python train.py --d_model=256 --n_experts=32 --d_shared_expert=0 --router_score="softmax" --vocab_size=16384
Below are experts of layer 3 (counted from 0) of a mixture-of-experts language model. Rows are named router (the router's row for the expert) and show model dimensions 0-255. Each number is 50 + 10 x the weight over its row's rms, rounded and kept within 0 to 99.
After each expert's rows: "comes before" lists some tokens at least twice as common just after its tokens as in all text. This comes from a sample of Wikipedia text that the model never trained on. Tokens count by the router's weight.

# expert 18
router:44 55 49 67 50 57 49 50 51 46 68 61 65 54 49 58 57 34 56 47 53 40 33 28 55 56 45 45 37 49 50 36 46 41 59 53 54 41 61 45 58 48 65 50 57 54 51 54 55 56 42 51 46 61 36 53 27 48 67 39 34 17 58 29 63 58 51 50 37 56 43 52 48 54 62 48 55 27 58 42 61 49 47 40 36 49 51 60 63 55 35 58 46 30 38 60 25 41 51 58 47 62 45 45 72 41 45 42 46 67 54 60 38 55 57 56 71 44 54 49 48 65 31 41 52 50 55 56 27 47 51 38 56 56 46 31 57 44 48 50 38 44 50 46 61 34 59 51 50 47 49 56 49 44 31 61 62 44 45 41 71 48 16 71 54 46 49 38 56 50 58 42 70 38 49 52 53 59 44 56 36 57 48 31 37 47 53 46 47 51 55 61 57 45 39 55 40 52 43 35 53 55 48 54 46 44 52 58 55 47 55 32 48 51 50 45 42 39 34 45 65 68 58 63 47 47 44 46 58 48 37 38 57 38 54 64 58 60 57 57 46 57 35 48 42 50 45 73 64 55 52 33 64 45 61 42
comes before: "\n", " The", " He", " In", " It", " was"

# expert 8
router:36 40 46 29 54 48 68 47 44 54 62 68 30 40 11 50 42 50 46 55 61 52 52 55 37 38 30 49 46 50 52 45 58 56 35 42 53 56 57 49 52 54 49 47 65 45 68 54 54 52 56 50 39 58 39 36 63 56 48 37 63 39 35 64 56 48 52 48 57 40 52 35 49 44 53 49 46 57 62 48 52 57 41 48 45 59 38 56 39 52 41 44 53 54 49 26 61 53 58 75 33 35 55 45 38 55 63 66 43 41 46 59 63 33 55 53 50 39 42 47 49 49 37 61 60 62 55 67 35 56 48 31 54 30 58 60 58 40 32 58 42 52 57 40 49 60 49 57 43 61 56 51 56 63 39 45 51 54 57 40 53 56 52 43 44 48 38 39 43 45 72 57 64 31 50 42 64 53 50 63 34 46 43 57 43 47 31 47 50 31 42 54 38 42 56 36 73 66 47 41 40 56 43 47 35 43 41 40 38 54 45 61 53 69 54 50 52 45 47 39 38 57 69 42 57 52 40 34 49 73 37 47 47 61 53 59 43 49 50 46 50 53 56 60 41 42 48 34 35 36 51 42 58 49 68 57
comes before: " the", " a", " his", " by", " it", " their"

# expert 14
router:44 46 61 44 64 45 48 28 57 66 47 34 35 47 48 47 49 53 38 46 44 63 58 51 74 48 48 75 41 58 35 24 60 50 53 50 55 48 58 77 66 67 60 61 43 56 61 65 46 51 44 33 36 65 56 41 50 39 61 48 49 51 33 47 56 68 59 53 49 32 56 52 41 72 44 48 47 35 54 59 49 46 38 57 63 59 61 54 55 44 43 65 46 55 49 62 50 58 48 49 56 38 43 43 52 58 72 33 53 56 51 59 67 68 50 45 42 37 51 71 65 36 47 32 48 35 38 59 42 56 67 35 52 47 48 51 56 46 56 50 62 49 50 49 67 41 48 33 46 63 64 43 40 39 32 54 36 41 54 47 54 47 56 54 60 53 53 57 61 60 75 37 44 41 60 51 53 41 58 57 53 53 58 35 71 42 58 56 44 49 42 45 61 42 48 49 43 57 56 43 46 35 56 36 49 49 44 58 57 39 48 50 21 41 35 45 68 56 63 51 65 43 48 54 42 44 44 28 52 52 47 49 35 65 44 56 41 34 51 59 60 54 65 40 49 46 45 42 51 52 59 40 47 48 50 56
comes before: "\n", " |", " (", " is", " and", " –"

# expert 11
router:16 56 39 60 51 35 28 29 59 47 36 42 54 43 37 58 62 57 48 36 57 62 38 52 50 56 63 42 50 29 43 55 53 34 55 45 59 59 67 58 60 48 70 51 55 20 54 39 60 46 54 52 65 48 41 35 44 51 51 63 49 38 45 55 48 48 60 58 54 67 50 64 57 58 38 36 41 47 46 42 52 45 42 48 57 51 41 39 61 40 49 59 45 45 38 46 53 45 54 48 40 54 42 62 61 64 42 50 45 63 52 45 54 49 57 56 45 39 65 61 57 41 56 45 46 24 42 59 50 54 31 39 61 58 53 57 38 34 58 46 43 58 61 40 35 47 59 62 37 41 46 59 72 42 46 65 48 40 62 33 40 37 61 42 56 47 46 52 50 58 60 51 50 38 47 40 56 48 64 66 51 45 48 63 55 52 47 35 45 50 52 61 54 42 65 44 41 55 53 40 86 66 40 39 54 29 44 54 41 41 40 60 42 38 75 46 63 52 62 55 50 55 53 58 47 49 49 47 33 49 43 42 60 49 51 51 39 50 39 51 54 36 51 47 49 42 40 47 58 48 51 68 75 52 46 37
comes before: "\n", " he", " the", "See", " they", " it"

# expert 3
router:46 56 51 52 43 38 53 69 58 43 52 49 65 31 41 45 41 46 40 52 61 44 45 49 35 51 58 41 25 59 60 42 50 65 48 41 60 54 61 43 60 43 51 72 60 44 51 49 67 50 63 47 50 44 47 39 49 59 51 45 47 54 36 46 65 40 59 43 79 41 47 26 54 52 49 55 49 46 51 44 47 32 53 48 46 46 47 55 58 36 57 45 53 38 55 53 67 49 48 43 31 45 64 58 43 64 40 78 46 58 58 52 47 58 47 48 41 57 47 42 57 25 43 41 52 49 40 55 46 32 63 66 32 65 34 51 52 53 44 40 47 41 51 60 35 48 61 48 41 57 58 33 54 38 36 58 30 47 39 58 33 59 47 49 38 45 33 64 37 64 46 39 34 42 52 52 38 61 45 47 53 39 53 42 50 54 31 38 39 60 42 55 60 73 46 42 60 42 44 53 45 54 61 55 47 61 47 46 66 50 40 46 60 58 47 52 48 74 52 46 54 48 48 39 60 47 57 30 38 59 38 31 31 59 55 45 35 41 36 40 65 48 59 45 52 47 37 64 32 56 40 68 45 43 35 52
comes before: " of", " to", ".", ",", " and", " in"

# expert 22
router:38 42 44 47 40 54 46 30 52 66 50 43 51 53 29 45 66 67 51 54 46 49 55 29 45 40 52 42 55 54 42 47 51 30 49 50 33 41 47 57 43 42 53 57 57 49 39 54 60 36 62 44 61 59 45 53 46 61 41 52 72 58 40 47 56 49 43 38 25 40 42 59 53 52 34 28 54 52 55 46 59 46 47 57 44 39 46 50 56 55 56 47 58 53 44 65 63 70 45 57 53 64 61 59 28 60 59 52 46 63 46 64 40 47 45 67 39 71 78 53 66 54 45 56 59 60 31 36 49 48 57 34 49 47 34 38 47 59 52 59 57 49 55 62 54 51 45 36 50 42 62 45 38 54 36 54 39 49 44 37 49 47 53 56 46 46 32 63 63 53 58 32 51 46 43 41 45 55 52 44 54 49 52 61 59 59 47 58 42 41 57 43 54 69 32 55 52 39 45 68 53 58 66 49 63 22 52 36 42 42 60 49 55 55 43 50 51 60 65 46 56 27 52 71 48 51 34 37 51 68 51 34 49 52 35 37 63 60 79 40 53 49 56 43 54 44 52 46 48 47 35 42 71 49 51 36
comes before: " |", " States", " Kingdom", " /", " Nations", " Navy"

# expert 26
router:62 61 57 58 47 41 41 54 42 67 49 73 18 40 53 49 62 59 52 51 49 54 51 41 47 46 57 75 43 63 48 67 44 59 65 51 38 47 64 61 67 54 34 40 43 67 46 36 46 55 66 47 41 56 40 53 39 58 59 43 32 49 62 61 31 34 52 41 49 62 22 52 50 67 45 60 47 62 41 43 49 40 40 65 53 43 54 52 35 51 54 56 47 53 45 55 54 42 54 57 43 63 36 65 39 58 43 51 57 58 42 63 56 50 42 45 64 37 42 50 48 50 61 63 52 48 47 37 49 63 45 52 46 26 53 70 58 60 36 62 56 61 52 45 44 50 45 40 59 59 66 62 56 56 62 55 53 59 55 33 67 60 48 40 43 65 64 44 59 33 54 61 46 53 35 43 33 46 39 48 46 38 50 55 57 43 49 48 48 59 57 43 38 82 46 56 46 54 44 39 59 66 43 39 51 47 43 50 51 63 43 39 60 44 43 35 52 63 50 76 62 36 63 52 51 52 55 58 41 54 52 49 27 54 39 34 58 50 49 54 64 43 60 63 46 41 55 62 54 45 44 43 51 47 37 63
comes before: " |", ".", "–", ",", ";", "th"

# expert 0
router:50 38 55 54 54 55 63 48 64 37 42 54 53 57 57 57 46 50 32 44 41 65 42 56 65 53 50 49 45 36 37 50 48 53 37 42 66 49 34 60 40 49 54 65 42 33 58 52 58 50 65 67 40 71 46 54 49 52 48 40 34 59 47 42 45 47 41 53 56 34 43 52 49 63 78 54 50 64 43 50 60 63 56 47 47 41 59 61 49 29 38 33 59 47 32 42 57 49 52 69 49 65 39 62 52 37 70 58 67 39 44 51 59 43 44 50 47 43 54 54 51 58 58 43 52 38 51 63 47 48 52 57 64 49 31 47 60 70 37 45 43 50 55 51 47 53 45 48 57 38 40 55 69 57 41 51 27 48 50 51 53 25 52 25 49 52 47 71 49 63 64 39 38 63 54 55 35 60 52 49 65 51 49 75 52 54 65 54 32 60 62 39 54 44 59 66 45 41 60 54 74 53 60 44 44 49 59 49 60 46 39 59 31 56 45 52 38 47 50 44 53 36 60 51 41 42 62 42 61 52 48 39 43 55 55 53 39 59 75 41 40 32 49 61 72 62 59 49 45 50 58 50 54 63 42 61
comes before: " of", ",", ".", " in", " (", " and"

# expert 29
router:50 43 64 44 53 53 38 61 53 37 58 59 48 60 50 55 84 47 36 61 45 44 53 47 54 31 75 61 41 57 46 34 53 43 53 57 65 50 41 40 37 52 54 53 59 55 42 43 55 54 52 46 35 64 30 47 41 47 42 45 31 41 48 48 35 45 47 45 26 47 56 67 31 55 26 45 57 55 62 55 60 26 67 41 75 64 38 38 41 67 47 44 45 48 48 44 47 33 62 59 54 41 33 25 56 61 50 43 55 39 59 46 46 49 42 45 53 50 46 49 56 63 53 61 54 51 56 54 60 53 51 41 47 57 44 53 55 53 60 65 69 45 59 37 66 51 64 67 44 44 51 52 53 49 48 39 60 31 67 58 70 58 53 48 47 53 41 62 39 47 32 52 48 38 30 52 50 67 61 43 51 58 44 47 48 65 59 46 49 56 45 65 57 48 57 57 57 49 32 30 59 47 45 61 62 42 67 46 45 42 53 34 61 49 46 36 55 37 58 57 62 45 32 49 54 36 53 52 53 63 41 65 53 49 37 51 46 48 58 51 60 54 48 36 70 35 56 53 58 43 53 56 58 46 56 44
comes before: "-", "′", "°", "″", ":", "="

# expert 17
router:59 35 50 58 39 46 37 31 52 69 42 43 38 30 64 54 49 46 51 44 46 42 46 71 63 50 56 49 45 42 26 53 48 44 36 47 61 40 47 53 54 54 55 53 53 58 33 27 41 66 58 64 46 43 47 68 66 50 53 51 46 31 36 49 55 69 49 53 44 52 53 62 61 35 53 42 63 36 53 63 26 56 51 59 28 56 56 56 71 53 65 45 34 33 42 52 50 49 53 67 58 50 59 35 39 35 59 54 45 55 56 44 51 57 44 51 65 48 55 65 52 38 62 42 45 48 37 46 61 54 29 55 43 52 54 51 44 47 44 45 53 37 58 51 60 53 40 53 10 64 53 56 56 40 43 52 36 64 45 47 49 52 58 52 55 37 58 47 38 36 49 74 61 44 62 45 62 64 50 59 40 59 53 51 35 53 45 28 66 62 49 57 55 53 59 44 36 48 43 47 56 49 37 54 53 39 51 52 34 46 40 47 51 51 42 46 47 57 58 58 61 52 47 58 47 60 29 36 49 55 68 57 70 55 62 50 54 43 42 46 54 52 66 39 54 28 57 50 42 45 63 57 44 53 43 40
comes before: " the", " a", "The", " an", "==", "In"

# expert 20
router:49 66 48 58 53 60 63 60 56 23 47 46 43 66 49 41 54 63 49 57 56 47 65 46 67 43 46 57 52 43 50 43 44 60 25 38 47 46 46 53 54 52 37 47 43 54 51 39 56 37 45 46 63 52 39 35 67 53 52 49 39 78 31 43 43 52 60 67 49 65 64 68 49 60 48 50 44 30 33 61 50 41 62 56 48 46 53 42 55 48 49 52 45 55 50 74 52 55 55 48 49 37 46 45 32 52 40 53 24 60 55 48 49 49 35 57 43 49 45 39 58 40 42 42 46 52 63 58 52 53 56 47 59 41 47 54 44 56 60 53 55 56 61 57 40 46 54 55 55 60 61 55 51 37 67 37 68 54 46 53 48 44 27 45 50 43 63 53 77 59 57 37 54 40 68 41 41 43 56 65 50 43 52 44 43 33 82 47 33 42 41 52 50 54 61 53 53 73 25 55 53 63 51 63 51 49 40 43 47 49 60 34 61 54 57 47 44 44 41 43 60 34 37 33 58 57 65 71 45 31 49 61 62 40 53 33 55 41 51 53 42 70 46 55 46 49 59 50 44 63 68 42 43 48 47 49
comes before: ")", ":", "–", " player", "),", ")."

# expert 13
router:75 55 51 54 30 56 54 28 38 50 51 59 36 35 55 32 60 58 53 34 60 56 52 59 33 50 60 66 40 40 37 64 54 53 58 41 51 54 54 58 58 57 47 60 45 59 49 51 28 70 36 57 47 32 52 55 55 54 50 49 46 59 42 60 33 47 41 57 63 43 44 54 61 35 36 64 63 42 44 54 44 40 45 48 49 65 53 36 64 39 48 52 33 47 65 48 53 43 48 59 83 41 44 56 48 58 53 24 56 54 63 53 40 64 49 64 61 33 54 60 61 45 55 50 47 43 45 35 51 70 39 46 53 56 42 45 51 28 45 63 51 58 62 53 68 46 54 60 34 44 60 80 50 44 40 53 41 59 58 50 46 57 44 51 37 43 46 43 60 45 49 62 53 41 43 39 42 60 53 57 44 60 47 45 42 54 52 46 42 58 61 47 44 58 70 48 43 61 56 45 51 58 54 43 47 56 49 47 46 42 47 38 45 49 53 37 55 66 59 49 63 55 31 51 49 43 50 54 44 48 60 58 51 68 39 61 42 22 44 50 64 27 51 48 57 39 35 31 71 50 42 51 36 35 41 51
comes before: "|", "-", " member", " new", " single", "%;"

# expert 25
router:64 59 50 47 67 42 41 46 55 38 52 54 56 50 53 58 39 55 60 51 28 60 55 49 58 38 44 42 64 49 60 37 35 51 53 64 55 45 44 48 50 58 43 37 33 30 46 57 60 54 59 48 60 27 51 48 50 53 37 58 87 43 45 58 45 52 48 68 35 46 54 44 52 36 42 43 68 49 56 55 46 57 54 34 66 47 52 51 40 80 60 56 51 61 49 39 41 26 50 39 41 42 40 47 25 39 43 62 55 42 54 37 32 37 55 39 44 45 51 56 54 49 57 44 44 55 47 59 59 39 56 54 45 65 52 44 52 49 58 39 53 49 47 60 25 50 53 50 53 70 56 55 46 57 54 45 46 53 30 57 51 52 53 43 38 44 61 46 61 58 53 56 31 63 58 42 47 53 43 54 58 49 36 50 49 78 51 66 47 61 34 46 53 57 34 31 43 42 66 42 51 61 46 44 43 58 60 51 53 47 73 51 61 64 54 64 64 48 47 50 52 42 52 58 69 63 46 50 40 51 52 36 47 44 47 64 60 38 48 66 57 56 41 78 43 49 59 62 40 54 47 48 31 47 59 33
comes before: ":", "==", " ==", " also", " to", " by"

# expert 9
router:74 56 68 45 47 41 50 59 63 55 46 37 49 47 58 40 45 48 36 61 56 42 43 70 53 67 34 53 48 41 67 65 59 49 49 41 67 64 53 48 41 44 57 58 44 35 41 42 42 55 46 56 49 58 56 49 73 41 46 74 49 35 62 59 37 49 52 49 65 64 58 52 46 64 46 48 62 52 62 39 35 40 40 55 49 47 52 44 48 30 54 49 49 57 63 52 54 56 44 36 60 44 41 43 34 52 43 64 42 43 49 64 65 42 56 39 60 43 54 48 32 51 41 42 51 66 70 26 45 31 66 53 62 57 71 50 43 43 53 38 40 59 42 53 52 56 29 45 61 47 44 45 40 45 58 60 54 32 54 39 60 56 58 38 45 38 44 40 54 37 51 57 50 59 44 57 43 51 46 53 47 60 37 64 50 53 64 44 55 47 49 50 38 41 60 48 53 43 55 73 32 41 46 49 42 53 49 48 30 53 60 58 46 49 37 44 53 35 59 35 51 67 44 61 61 39 41 46 58 31 63 54 53 36 64 48 42 50 49 61 43 58 34 34 38 54 51 44 60 73 35 74 50 53 60 59
comes before: " was", "'s", " of", " is", " were", " had"